config.toml
experts_per_token = 2
activation = "swiglu"
n_empty_slots = 1
routed_scale = 1.41
n_kv_head = 5
init = "normal"
init_std_o = 0.0
init_std_down = 0.0
beta1 = 0.95
schedule = "cos"
steps = 6911
Below are experts of layer 2 (counted from 0) of a mixture-of-experts language model. Rows are named gate (a neuron's input weights, with its number), up (a neuron's input weights, with its number) and show model dimensions 192-255. Each number is 128 + 24 x the weight over its row's rms, rounded and kept within 0 to 255. Numbers have three digits each.
Before each expert's rows: "gets" lists some tokens that make up at least twice as much of what it gets as of all text. This comes from a sample of Wikipedia text that the model never trained on. Tokens count by the router's weight.

# expert 2
gets: "2", "1", " he", " it", " that", " which"
gate0:120122125104130099138124110094136121124119151101127096138094151145170149164144147137101131091139165101138092104135099151121105126164136095156088153146126138076109151128129107163103097128134111
up0:138085136127156144124152106140152089133082081110091143116137106118170122153112124188112139124116071122136142111114140145156180142157141188108097093166132122134146116143136089117156108119089151
gate1:110135153137126157133136078143169173166127166152130132119140099065172098079123149120082072101133152137130102126144071152112091160127142133102144127145089177168124114124135077109102100122126092
up1:130092110147112141125140091092116085127157105128166134164106128130088138151147107101130117126117150142118156163142086120136084144107154117095110118142126118116142133164106116141097144153097118
gate2:166094114174102170080103093087149114159131140132077121076113149125111131134134111156138139127158143114138146105133129109124116128157131118111141131157156182095105192091096165146120119169144129
up2:105151109139145069136176126122114088122117091109104167086123135146152122131170114115096168086117102137108147151106145151107148137115147173122124161103096116122121144101114092137137128135137090
gate3:130178162204175116149136119143175181142154128136101069097117121139094163122121117097115173114104165122135120121110156153147139146135115151126069128121083122093076112149139144190128145138142128
up3:081146124153069098126131115122117112099117098149113154135112152138147117140089107139127112142157155158121099155118135083106106125123109111122152137140152140147156133117089125106106112111110120
gate4:126130137105141153133155094131150154107150111146094109094151149110156164146127131108122125153104172130084180079118112123116091145125149111109155139129141144124154119128125162120107161149170133
up4:112136138099097097149100121106124161114139126151092125122119100103129095127139134095077113123119142082099153141116119121109144124132143157140125125093146158125108204119116152115124176104126108
gate5:103123129126121142172161132119188116156085156179141170144137146139110120129124108064114109174148106116148088082127105123114135140112136099141126125127073156146111155124125109116147122158130128
up5:144100093144134144089157116121138188145127141099112098170075094127121141133084127169153122103129179166110116111116113176124111168128102141109138129108151105130119093128106119111130170117155126
gate6:127110116104145100087125128097105114126115137142129149132101189099086159175103117162080085136119129127110105091128158099071119120125138146146094082116133087100131145139093124148092114147142127
up6:147118106136161104142132155135138088095168085129107139100126137122178083126137122173144152108115106137151122131130105076129136076115110103155097133094113133115108134105136114163114131118132145
gate7:172143167154094147125139135133133141085103106133133130169122120131111115140083123141111123121154134168115134101170117093090141140112150142156145164141143129143158120131131158155102153118130181
up7:146141170160127144146105138132110155110138105116121117143139169161151108129162139115148113164097103121108120150171123101181137109113133147141126115167125112122137133119117099121158113127118137
gate8:162153133071174125127117105089072155142136154124143120113126145147149110143166126093118138114139124118125128168161117118156142120154119144110137148164149170164142140147081159145139146149138151
up8:086124100072109127162114083167144119139142140136120155160135168175104159094158131120123102094140115108170106105168109160099089105128125116103119106085128134140114120122142133106088141127111118
gate9:125128151139142155139120150131128144135150154142103142105104176139150129121135106121068132106118165140100092158121141108114101149101095119165110152132148102116152105106152080123103170121156102
up9:165106106128132140122140111156080142102096078145152136115150127128106123134141070158123153151132161122139087092138154132110159106132120164145143116144172142123100127121096138114127091134101093
gate10:140088166140160143098107104158139114123141165141097101137093151106118147105105113104095167159145141138127141103132114122112117158137117127112093186119110094180095172117157140172138146123133137
up10:133174082096107116113157123134125103108100140135112154152147152126119137143125136123145143101102106166109128113145128144118138084130133132105124119154124109105150125109126090165121158103155155
gate11:132155131133099140136148137135176155154172162120134105115137115147124126112137099121131120143131155124124105129107147077123075099136157116134172156137125100124090143095156098138066159154141154
up11:144131106141134118112109130125119146164157111099137111111135130173158122090139130103139102115153160091120156122143096164146126135143096162090107109123136115114133121108110155153124124132138098
gate12:099112178117109134101120149119148137120132159125114111116097150088145135091150121165086098153137131102121121142140114111104123100143100105154126140094157152102116119122136175125147145134107162
up12:098117140098079099086118144103113156121142119109128122100136151074166122132101124158105121150159151109129070109132135085096132119100131091152152158147128150185128165132168174165114158135167092
gate13:084148130140161149127143091114124121105161108124121150128087144122116119112148154123140106148117190146108098102118122107104141164128080115095103107172100147131105125132123158147112114116148163
up13:145095112117098137105135125114124106124120140080138177093111151147155119160145139139111100128121150116084159146100109090100103135125179151151154123149129129103177132126159119096130101144112083
gate14:122153138164126124106106114089159104092169144112134147164130103115130172129124134128122135109115182152137145075129057133149158099128119148101147167160160173148122138112129127094088126153131121
up14:115179127141126112137120143124100113127122148090098128156127166130160131133161097136103139112127137120134131106163116089123175073156144099124116079125123147134149163141107093107175140114159096
gate15:188121094134157152103168111107103188151139110168118121132152154166121158117126143085126108127098140165110168127113172129164096170138101120132110161085134160121098095147137149165117134126111161
up15:144178115083111138145094131125122122115127093133167149118130159141098126116104113106124114084100134118116177109138126119105122134117116156132129127163140136125129118137064116155128129124148117

# expert 1
gets: " a", " and", " was", " to", " is", "ing"
gate24:144159095128101134160148122149154120120142110162133127103132139103165147160103145142074104075146124138103113079154163101111112135155111151176137117119158119141141116120095149153090128110142141
up24:141138094143120148100126108062124159169091085170125132139133105127119151125113127186083106138135162133099160127136163131141172126143106146141142112121108142103140109103110131185109118112136118
gate25:132113138110139165149083186152127110123130119089101109090127135135085113138154176099100140143165134106126104104131122085121105099068143152153159119156130156129133107144130158135089153106150086
up25:094151126119084125107116129148095108127175146124145111087133123158114095106132162108129127103156114128153107133158119095123115105125153134133154118124152149122129131152100118154037141137097116
gate26:126069115100163110140117149160152117128078153114109157126127133119148087129139129088126132151158106114137123153092145142193110102100116134148161122116129131134139076114124143174163153102095116
up26:160154120099165165129135120130128144182142094112113129115169151121134134150119142096100143171163144126092121119157132144126121092122102120128155104144104160161150130100144145128125109071133169
gate27:154152111166132139184124117107136101164117110159120119141131140082140121147121148083151119148147137083140143130147135109168122114119118124145121136154088132120082116131143113104138127153114114
up27:157136096111158121140136116091160111112106119106146131145097165135156113181105148116148069155116088102101150135154138143064108133131142080130103109115117146118181102132126107207164112083123144
gate28:127126122146128175112131134195127137156191162111149098125147133119093150129131132127109132124145135130125144153091158124149156077126129117114126132094175160188154120158151105109128151158092171
up28:142123097113107142131135118096112139103155109138136111141124156104114163160139156139137126122121139140152088121176164137154141094167136114133149128088137135168150117115147141106107151155117155
gate29:144105104123109110129144137123119115106110140155075111140154135133189092142154140132106141100124094133141118111124148114165152124099087136137103121134164140117144147116119095087121151138125194
up29:139110118126125126134114118069101131116073127104121118135150092182123105109140124137125163171146078112142126161148112111112096066102125136144123173115128145158153127148124156125090149148105138
gate30:107124098129115118111124146152133143118120103146129147094112138183131095128145131140113146157117133117133094101139122130114158136116125131145133127105114148095149104094094155168178125131056115
up30:112126156075117093143144120110131156156126130156156152092131148139201091158115163129159136121116124191148135112151121145127131152104155157145131117119166111156145122166132090100139121116149139
gate31:123124126112156114117125131121121121167160105111143163134135117129166072146082125154115101100147152133076164135144130115138151138130168133126142112155139107171104160152150117138138115123137166
up31:113142145138130122100147148113157153158129128158127108165123074098105113096144158106103166125160129125102118084107140144185086158126123126140178135150117120134114123135125145161116133113165118
gate32:160066170138066129083125156133142141136132131115118167109116109160148102132129115133132130118141123138113093094149148076148136088091084122178148165130127116115128141089096086123110141162148170
up32:151115109135137119102138154129119124119128129098155132142117143092161108086155125140124134075153180098153133112068139131095098132181113110104147102152144137139146123156123130130115109155127153
gate33:124103137093145139116133121175063120201149115164123118091189091101157103102091121089145130166157135143119121149103124105175141178126148153139122125136093152158127114126120133156104124093125114
up33:103132108112161111130114142131116136137113150156098162142157165153097118119161093121089148128101118127164145086115170168146133116135132148158139115087124127123114154112112125174183142061115115
gate34:138123139122110083135124117112135157199104102139108128143150142138141130109148119124118153129134123119173102155120153114131117115115096159107099140097072161127120118135137121136111118100091124
up34:111108150062146105136155104137197119156074096146098113152172132123077143126138102119138102082154124161122118166178136100157139143110095155126112139096137143141116094144129153115121140127181122
gate35:114139138179132119119117148124134165110099157135086170087148177124159093147091132109136077117095113122160149148121161103140136150150102132130125139113135092117127143159138104139177101158114157
up35:159111161120146133132114102126113165159093139122143113067101132178117107127133156098123126087096130116119118163098074134140137087150114124111099127121108144136127130115163132141152127097133104
gate36:126146147127096109104157110123101109110102114162182130162157154179158145109127110108139121163161079117121173180156115126102130126153122143136162108102160127072174111125117125143143146160132101
up36:128126164140114134123118133139108112095167135092129094112151131113112169157144106129094124103105140127163140092157093104132139165117105136126102120185132172130148130165159086144154120091136107
gate37:108146120140124163113142104121086125123159123117117120118137130153153132131132102132092174109125126154109139118124119126163142140150119133149126127103077122180137107115133163144159126121121150
up37:145102135128110136122118102126151154105102134173099128123106082118125166164122123139093144120121142122138190132179080110160112141095147086173153131090135131164152123126154144099105140138121115
gate38:183157136111144138055155118159151155107089138153120150097119095146133134166136099094134144152136118122097175137123118129100128141133148146095114134132172161118105118133157103135141095110160135
up38:164130113106147125095103114099106171140133099104168147161108114115096110155155144082179114126123142116140151115126158150166159098152138149111098134145178104149106125128094095099144117106115109
gate39:112095138126153153163146125147154140193112108152114147086140143121137103115137115151156141134134119117120137138118132144077071162109155149100152126107115125109132091122122150156155118118154113
up39:160133134127108160129160152145144118098132146159121131131101148169167118143117127122105127109119085157111082124101097119092122107182179146118117124147126130130158118143139170086141088131078114

# expert 3
gets: " ", " (", " A", " B", " C", " he"
gate0:081118132087158122142136155149168136135118120121118117087136136142103125088132145084143133096120157144123161130144146173123136111054155096142128130101124134110139129152102132154118120091139120
up0:160119102118109118172144125103122118099095139099133135143121140127169108130151095137126135079163177180067130082173117111094126129160127139134100122090129148154144143083122178117117122150073108
gate1:123148094104144112146099138159120142090151109090136122118120107177144113169138164171122161114113146124138088114057093126123150133155117124142083146115090137104085150164118133118123165140142084
up1:091151122136166131093153104139083122109144131146109120092139115131081105114122102107148141149101166135088126125091119120146183120173104147141128132153125095151114134134149119155169144084136132
gate2:126161140121158101121145139087160135143182157109104125087146126124122119137137102130136114151114138084128086103096164121098126099158176123159110110080085137106102105156114145101096157122092118
up2:166141129132170117128110118122082138106082146157137149118135092092156075171107142135096089142089126108165102152105170107119122139108132103135151109149098120123080124141090118112133144110183109
gate3:090159102136149092197113147115140111122147144138171132118135116161137127143141123116142102056125099160121131138139115113130159081130131138126120106163149137146110128120097127085099108120110095
up3:145173122120127147139151140096149136134117098129160082124127090078131128100115137132118104079138123141128126156160131118122135132135161210160167164095098147114121111169133161153105106158165145
gate4:127114150132123160133140152137144142149149149118116113088152148153151137117162123114136135097096142155099167077105146098163148154161102133105144116108129142115102134138151150091106167106155137
up4:152085095137136112150111186117126097069137056109134120124124145158136106095146122131134088130118142092111099152156099135133108116136160109116145102154076130094131104090124093160120119103178149
gate5:151118127093073175138124118110137112144093119134119099100120144154105098120133177146120129119129139148120101133119102134144147117108114154110174162163082174173121085148128146082140188112139082
up5:165104128204163115104114136138109078113184120120167134124123139169164133113147089126122115132125140157153154147140115127112096138142157126157118091115125150142123107142148126126171095139141120
gate6:142117154134110139113172098130123108124113135075154082120072148125151108143157168136112141117096114070124122100135110114116127126148118140115100137112149147162130159162152138118121126136125132
up6:132157109134093121146127140118082139138108143115139120104120109135124137141153099103141145122152115118131109158152111111126125126140128163124131124124152177095130105139169160111123105136115094
gate7:130094110165164170109130163146110166128157120108135139149141130149102103128137114182106147148107163145098123147125141077129089104150135111088113136157105124122117083132135157136125132128128122
up7:126144124126091081113123131143131172126092135126119095123120090137131133134125139088117185124151123105150113124099101127162160122101104135176176142115160113123158159153119124134164136128101072
gate8:163110124154143143111115157123140112134119125132133130122118135155107113172154116148140165134172148129126191116170118141166112109103101100127141127116104087148153098144141139186142132117179115
up8:123120143143139088157119131130083132136087114157181107123165131148148122160141130075167115150119105148141122123148129115147088083191102111133088122115156153149152110093154150143139103116153105
gate9:124171098143164104097115103150148125136159150105072154104132126125129156156120166121149077147125097146107145149116096124092109083125124108110099074160112127201160114093144138152138165099145128
up9:164111106122121136164115110180111139082119134104169145083110132106120120107112135124125107082138109143148125162082166108137139158140111198187132118157100095131127131136175156125137154104126144
gate10:172115094090120116121147141105129103141172081155108142109150111148122135151140139152116114187108110106136129143148125094138160129156113120134127152133074081113116124143132173157158209145147124
up10:113116116134184149157141110133147131178141091120094135128183198146141164124114119175126079137157148151112144147152121133136165120146132126146148159112126134097122124148103141146115154151131110
gate11:134164166129117095133150168113121137155161127145133126114151101115085124139120098160082131119094149109152140169100130118173124122143126140140122143082128077138124089123145124137135146143124108
up11:141121185101118143123109112165130138154137165153132137095146146121115114114140122134118146071138136117115143114115095116134100124145128143120095123120091099146132150146112101164129174147099093
gate12:118131102102119106100112100121090143121165149118160167156130142146112095083136104151140117104142196177119136108140117118123180112136120076155125176133146174155177106135097151158110129101122139
up12:173103132176119189172146146157097140115104116123132112150180127132120133093082111092132156151125118138124141148125121143108118154139168119100148101110108094123131119070124141143146139101134108
gate13:111156108152130140126106097101163089146167131089143101104119149114114111101126108152162122135139146086128138160114126118133128141124165142098127143068113121138082136138108147111164147155099141
up13:093148160182123125123099157080106173180123148101160168130142106116127139087141144120146157109114132117115127129102086120129111129165108148107140098112105115119117121097132121106125145169160099
gate14:124113137168140155101106122106114091133160111109138152161115116105124135092128110141132142136121173127118117092151117159139094109155143103123172166129149138117118168079103111153114142094126115
up14:142123150115128133143145126126124142067137077124108123147133122121148167140107090137156118140090087133166115105110085095111128132115120124083104120118115162100139083130113154139113136197139112
gate15:160142111091104115098190139135127104116180173091125126126090106112154097115156152173169124126126163099153119131105133109145123133113165111132102114119158120107138107104104117121092134126162132
up15:143127157173126151154107137120147142138103137103095109129135134125147123132105121097134113114140083089157111132145130141158111103168113187126163091147148106151147135094168124146125098104108148

# expert 4
gets: ".", "-", "\n", "|", " |\n", ".\n\n"
gate0:127112103104137119108184121139121113175213180120117099121124127139175118149156101175133158136128099152109123080125085138120124115138171154099164149115133168110129113146154102120114119116082144
up0:149141087078153084139136145143142151124174157109164130116128166122121136114123160094136167147124114142120136121101147105156119114126114151116153082112132148134147112136169163152082154141135125
gate1:145115087138126121116116108125131141122125140141156153103101169114118127143152097105124116175134145132156117141087106108144099116149126135128176181148137111103098180120171136094156144139145120
up1:111154168140178130154119118131109124146107148129085117105098116136100121100145144090063126145137133091158152127117121125142110114105082130126136106153137158139091161161105111149143073142145081
gate2:145107128167157155111125092134095116146153139103137107126112126142149096156130089137149160117142108101146143144132167120085150144105161118108120112093112135155147145092126146151130143139108131
up2:074081156096148158146140121175083148101125148161132126126115122106159150123127157139142136147093131171131152093162112120108134141109121144117173164123077137118170076151153142120152132132086132
gate3:104098142136137130135133092115142105129143129147078092122133192153155082098114125126124060168116132138101105088108156103153144083125141142113121130149116108186097126116145157113113141171118143
up3:162168135091141137155122171152113149118121114102167164129132097141124154135141137174132171120137091090136155154153109199074108151123148134141134109115146151104120137123119088115139141114090089
gate4:143158132111125147156086105129120103109109118108106129140149150123152070080133139118135175167127128115147150116133119108140112139150143071121127107098119119164158111121091141117145076145106127
up4:105116105101126088124157138124155162161130127117158125132116092110093172173169153153168092122112135155098142168127132122131132131103144139093156170109140162108131162168128103125123161135136136
gate5:165143106137125118152100111160123114118134126119088091104154093140124144124144141119116127133124132169125107119117120160094118101113095119159140149137105103126103154134112082134126060160120092
up5:167114094120134099146089116156168133150133120122120144143148113133080107155138118149144123134119143076130048135083144135131121133163134114116128140105121103104149180133116141134143095118103120
gate6:137130119157111163177167136117175089124114111124089119146158148154067155114115140115110139144122120142112170144160108143116132111121144137161123106111176112168146125083131106125133158128106110
up6:122133154125127157173104123151127091085078118183120092165132156145120081158120146128121128113125137116136098103131110173098118095139150163142176089125109109106089115174126117097141151126113110
gate7:152116110135108155109164118121134120114147125131097132082098141161103096131094180109124113131133190137118099095084160132120082161164159098149120163141161100125185138083131142151091150100136114
up7:125117156143131108128138135127155130158144073107163100121136174136139143142131107139145133166142086113164117156146122133141169134090085179127146100122125128094098089136135134111125126129103148
gate8:107137142120111049133137121133146128148137119155115138074156100076110143102102110128123129129148157139127107138135110094179101136135155140078109138108060125091121170165122112166133146113112136
up8:154120126120118146114120131167178117113115158144120109131095099171146124113149129132164107110111149144132132136161090103079151154130102100140106162113124127112117169106128130150104115152109162
gate9:150121115125103126156131141113159165146148169115158103114102170098097115103118131118120107127062139095114126149115089110136129124161174150126146128125132093142177132126118104147089147160083068
up9:104127123138159148111102121132094169092123113141133140083178081109191140165173095136163131110147144133092145120110162162100129162123098151130095095130067152112083069148096138132144131124143158
gate10:104117113069134104118094074103149194134107131136159084149185131179133092113094136129101111152115135125110112128125151142133109148147139111122129170137138131113102158132118167158150126108112112
up10:105134140133161143142102112088141171104114133109104073141137151135135106131072127127133126162140130168111080146102136103113155129171171105099118121127125147120114114099133164151122156107123123
gate11:119124127137108129169116081079141114203157118093161156118169120142087121122119098159144148146161129130150160124125161079148090126126133156147102095102137139086162142102138113099107157090132125
up11:133124110130127152137151146151139102138123145150130153163119173106110121174150082135129094126108132131118117112113098154098192149106142121132119154099128091144109114138144184106139167151129178
gate12:130130104125157175121123098163147138157159160133153137138147151141129108134136150105172109142104143093103123128112104146110159144173135157108104054135150153139164126096138142134142145100116163
up12:134124150126148112134123143133139119158102131109139114133125149144118156156104115118102194145101075172138129127154162133103176127109149139124145141107105102110083105155142110156100143157124122
gate13:127082117063113145147170122182083110160085124137154117110134126135119129140136129117147173115081161156103093102138128142103165140128124172112106163167136137138115159137122076111120137111111136
up13:097135112134135127115116096086149125139139115104148149116137153167104105151148181155105115080120127159081180144161138118156138135145202105129137152148154120146150114119146141162137099120144095
gate14:161149121108149132104151152121178140164094064122144120097096136127113142145132155121098120129136128144118102140131134123178141131127140074120104121146074109116067123139068124096134127090115077
up14:133147122106101143140119163129101107146149121057148105123109116165107108133170113156112124131133136154057120116142080101078097133179124135093149115129151106160165164154143172148157116140126136
gate15:148112120111141139120093115133147137123121142122135190123118089142161176102138129107125137128152086122135191110141126174130168159123153118128109128088129098106134097123136133129100160117119112
up15:083199128113129108158136163105106161108129134146139134155081172121156133096156135127104097134120110132096133123138128143171163107117165166135148125132137139104114136098149133150125144145126187

# expert 0
gets: ",", " of", " in", " and", ":", " to"
gate0:113096112155130168150149106095118135142098126182132161140130149105095124132163116126093149144108178078134137112122155132079081169116091161134107140115106160137148132161139102125122074131162151
up0:135112135134157090125141097153159124110093105149120143179148103148138137181130112111182111136158134111105101136105119158111129131092093129124170147094145091114114122127135098130127107101150109
gate1:113129102132142090092137121132148079101121138134133135135126132146144118154128115088163139118114116123152125155119133169140079129133097117100102122077143076134138168157119133112088118094165124
up1:151194151099165142137140131138169107155149130098168129117139192104148107146111171092100130123114138112144144154149129160119136116098106142119077114096156157123103123129110107064133127181130156
gate2:125124105081099121124118146153056146176118106127106137135144128173127115084111073083132113121140110159133134087066104125154131094119124127131089120097128115129098189118173143123086151124158127
up2:141118108102120121145099122105148126104092140126143161140147124114087145103117136131138143151127129092158135150106131104204124101153103079133192196181165126130116132119112090144135120095110166
gate3:142159171116126101124130101127140157121149113124181137160112137121091144131124130125118141063167161124144100159138133132126082153127141143133176099132110164107105109163094089131134143115158114
up3:111129141144122125153095138127119179151088134108137131115176126142128136120110100124103118134150154116150122157119138060126118120116104156165144126158152126126151111141138132147128139109090134
gate4:114137101107147127086074133151170127133127081101106159114097114126133132179122127114102151128119106115128115101128141176140103091153122100121105130132143146183107135147103160177133106144105130
up4:178139131130139115117137140092164109186176112091118141106082163115140110053113121110132157097143091174077109141161126141107138137120113117116104122127142142154131134127139147165126132109104125
gate5:112157137160102148111107121157137137102144140107106145144128127123103113122168114139116122138109107130086154128117101103129145102148079103145141142120190136131159151126149150133109144134113116
up5:137152141131126132138121137124108110140148119074114163127136134108139125145141117130106125132100161113111098159085135134090121116114113146113148151113123146124110136131158140134111134146130131
gate6:114124151111123121146125168122093107159146135149071152175163114149102110121131117107063076135126104132119132127067132136142123128173131101104127140153136123123093147077121116163109163154138109
up6:155115155157148136175141088138152131122142088112122132124104129124143103186164142132128114103135147109102166127141148118106145127125117157107130163124093118149116154118065154116117111114179107
gate7:146112095155148147119143069131099142128137122077127120099116167126119130138099131084134114164124167152131117150160131137124085129156120140138129086148128149131112111192123108149115104103118125
up7:127154178126147093139143165156147139097136094130094133117125133137089120126108140152133099104124152110139161120097138152153178149145083121165155144145114140115084106071132136115126127130121097
gate8:129133129111119103155127124148120105109153106122141133133149144114132124157133116137120088173113149115073121136140141121143114168153108147146086115123066123136152185108122133090118128131094117
up8:103115134068127141117131166144090117084108127099141124103144121157134135083138126136168157150086075139142100097114128134067160116147135116115147139088135136094130147109148107119101117131145122
gate9:202064120141137173134146098150139169121113091096135097146113131111135144106133179119140100149162076093115146128112132114111110127161130120145112172153139119190113148149145098140161138155126141
up9:214113104117104116127091110147138098125154145088104085105158106093131146115149116125137145140174065105119131145096163096149106143111119145170112092141099127104102122146093153161122138120135136
gate10:124173117066131117103129154113133121153143131142151162140153138092107094125124117086155138116110116133112152134130143147102139123115083156136121172129171064132097114190090144151124114162160173
up10:120104097117141128155181151170133117090100130090093103125147101110131099124092116096119091120100157118128152096139079132113168110142116149149088152108131099151107186109147123140137151148129148
gate11:095149132159170126092152121111142168146071118135146071157096180137104119153109134062125120103141095122173152116176157139156106180132119101151154127137132121148160075164113110151096161177147132
up11:124115114128131172085114147143088123117142142118133118115102118132103119129130160100147118117089100121121163121158187110144123117148103113153129133161148144164107102130165101109100124102113164
gate12:157143145080151109119137140139130129163102108164137166154127149129133107112142132154117145151140159068124144175154134104125087157119123087135155121140134120096117126138140126109091104135162106
up12:153098127095076138128112151146093141135101147136104160107134146090136096174128121120137133151165178102131100102159143122072152141104144116136110145160156115139145129102180132116130141116129132
gate13:163168157145161117165120100123087107154115106119102099095152172168152092145155181099121148078116127119128155131170172138117179075142115135118143133142116122091098140121108123079150138161140130
up13:127109144127115132114113114126154056116136106108106129124144114166146128183130137088127148162167106134108132124125149181098163107126116129120128110153136103141133122152144097109128108152123101
gate14:131099101130141095129136110139126160167140113132145161176115092141109152149132106155118142123154153131167132094166117144094115099157127114101135130103130145143131141145133143079110100088159167
up14:127150149082139118166154127142145114164155105163143110134117171132120134129144122123141102145075121127114129138099140093093158148128128128139106141126162122132095091124141133100156139147144155
gate15:123126145097117122109117088138150124150105158140138159136179124160178108185109102120098138160061123105097135126123095133086142160149141108144162118154089127137143145109155142116083085157111134
up15:103110152143145090115115134167128134122096101136097118163132115089082125161117080134104145117110167139141125096124097135093137137097085125106119128116092115094143173109120113139104106149136137

# expert 7
gets: " |", " the", ";", " The", ":", "|"
gate0:126102092102119095148095125096135176119121145135158143122090122105107121123130134078133102156099118153110118138133134153123147148167141098149117102135114115130122162144104134151147171137142148
up0:142121179131119120115119145131107121117108085128122138110132122126152080122126113150128132137121189127167127170134140156157111066123109142147129109144145136137123154120138160151181085073143129
gate1:138128127113099136114147165128111140125113133101121129131178121125163098144167122087088119125154121116105128122099122137127130107131096094118131148092150157120128149156135128160117123163108066
up1:120143161137099201093113155134129125117138095106090113153137083152122108116141125146140157140103137165088135065114141136111119117150140125129099092071130118136099135201138121160116123118089167
gate2:161145138093083113125128137117146111084128112127162132137170084102121137134074132119109149168131138097141112108130109126143138159122089137113100123093151190170150088127150128124169085172122150
up2:143148130142179125141139137108147153135121122172122112096135166156110172126171171153069074125085105161136083175180081119120136144099153141154191128137118132131098130150145102099112114131149120
gate3:150134138145129125088098085131134082151159127128164151158085153108119114104132125100134139098125172088166090076131110121111125120096101141147133174132115198132087160167133133129159145117098139
up3:148134106144092127135123098100118129151135150112116163119111150089118135107093105124117093101112125189104152099139136123108147110155145148169130147126117106099148135134130121097091123106134126
gate4:130125157106115146174110108105115137185136159109168084148150191102086141144111126153085112113151150125134194114117147115134112155148115127153122141122104157150094153098128113111078155152132196
up4:117136108101130137114124099143138169107126097124129094145078118156138161136117101106112125086108171118131073115178101157127110091129147142154136070118153142100134149117159104178065061125117097
gate5:144126088095128118102145133132130109157150131134129112104153127150164077106078133097123121126105141095131126113130086140124096112168129131132145125168115118086131132138146101108108153145123145
up5:140122102086153114121120147139149121096095159115137129134136066116153100143105108125127142169153164128141116112172143157110118128136134122111110130166121139097117119128102126146118163138108133
gate6:114160123135126138124128146123108122118097113157098125093137136160104107130109164115137149112151150104108118089122128160149137093100127115139137146152094165170132119151124142137105142134101128
up6:115143159133135122187103092120161125127102101102138139149134118121120131121173117118126099113161111161135123126122118108098129121179116132149103117115169106112146112116117153163163095108180145
gate7:108112120125132162116118121121118158136134108137127121106093120127144110153132125099135121101127101144126132117105080099140146093120113130144135132106122085157151138109149102135117156162115109
up7:146121156088108140176168167147117114102154113129108112100083133144137112136179121129138131148116164127149127135139128081133134121109125122144130122125123162082118124120107123133121070136128138
gate8:115156138139137119096136128150172154135129218165148117143133143110086111114147136165109124165124148123131093098110087129094148126123102154148108122101092155117124137120120106111109127128098116
up8:100145123198197160111117104164140117143129159131145135164140147104079151136077136171163136104131059143141162114096160099123118105106118124144083113111126150099154163086125057115127081142110122
gate9:178075118132134150099158117140113116157131139146111154125116141132099146125142150124163162107128122129129178138127110116109127134135120137172116136102134088149091159133145078145112143150140126
up9:159162171117099098146100138141118118122130152109167105145182117150140109166118125153091103116122090133125110149152093133147152109133108127127117119144085121158079150112092137152127171153088119
gate10:132101154071179131144153083164091117178117147142128106141138134116135116139140148153174075137163115100101144127149120115097143165114111128136141186125124142125153080139091151109104124144104120
up10:121122180151176143097144128142100206146110123089159115108101158079138084119107109132132117156132159096118142160154086115104108092135121126107133088138152143143162144120150170130123151133155117
gate11:123117130173122169145105117101106104121095145162118131138182110134118111145150130138154140102132125134165161116117132100136122111116176127180191101186161157147126142134121180188126131142165118
up11:160138140140136117127121106149171123128144122116114102129086133141108126094144108125128108154163128160117138153090096147124142125152108116088121155096092131103126084171141139116150129133161118
gate12:114138130081055116136144133141157133148099111180114092118130143152135134165124111155139150151157164111127163112119149119143111096124146117105179136154137165134134146130087095090141125159111136
up12:131117136163147111116139186120144131121149157135174143111118157149169107081121119140081136157142120171123135182129119081077146118120133112090101127128151082169114110179151146164107115100144091
gate13:113103128140114098135114067108087097113113142146131142113147111110119100156120123126137125140151156161140109134128124113135112119129087078163062147130138150182119150080108097125104161136108101
up13:171086152113107154160108113126116088135103108138120124104161094081152130122075182082126138119124138158114176152159120094089082107119191094096140154169091107141130106106170095137115181124112102
gate14:115142140119133175106136106147115132147138124111115157111143161086111132150099099105099151144131108144171102109061141086140099098132138076145088101158152123137122146124129115117125179115146115
up14:156107129102137155109123132119135081095130083137147146133100145069079120167083119134094154105150110124160110137114113138132130128131137081113104089101075114142156159100147148146091125154138089
gate15:144122153116128137135150099095142136137103163113114090142128157141154151134144096112119113141105170130119126152114136167136144124121114110130140127068133136128165147088125089132122133105111167
up15:077147141178146144084128125106151083099157168141128112128097149146142115114126139086159113133115162143113120096136108147138142082145146153110138131114123156149168138104180133120123121144096104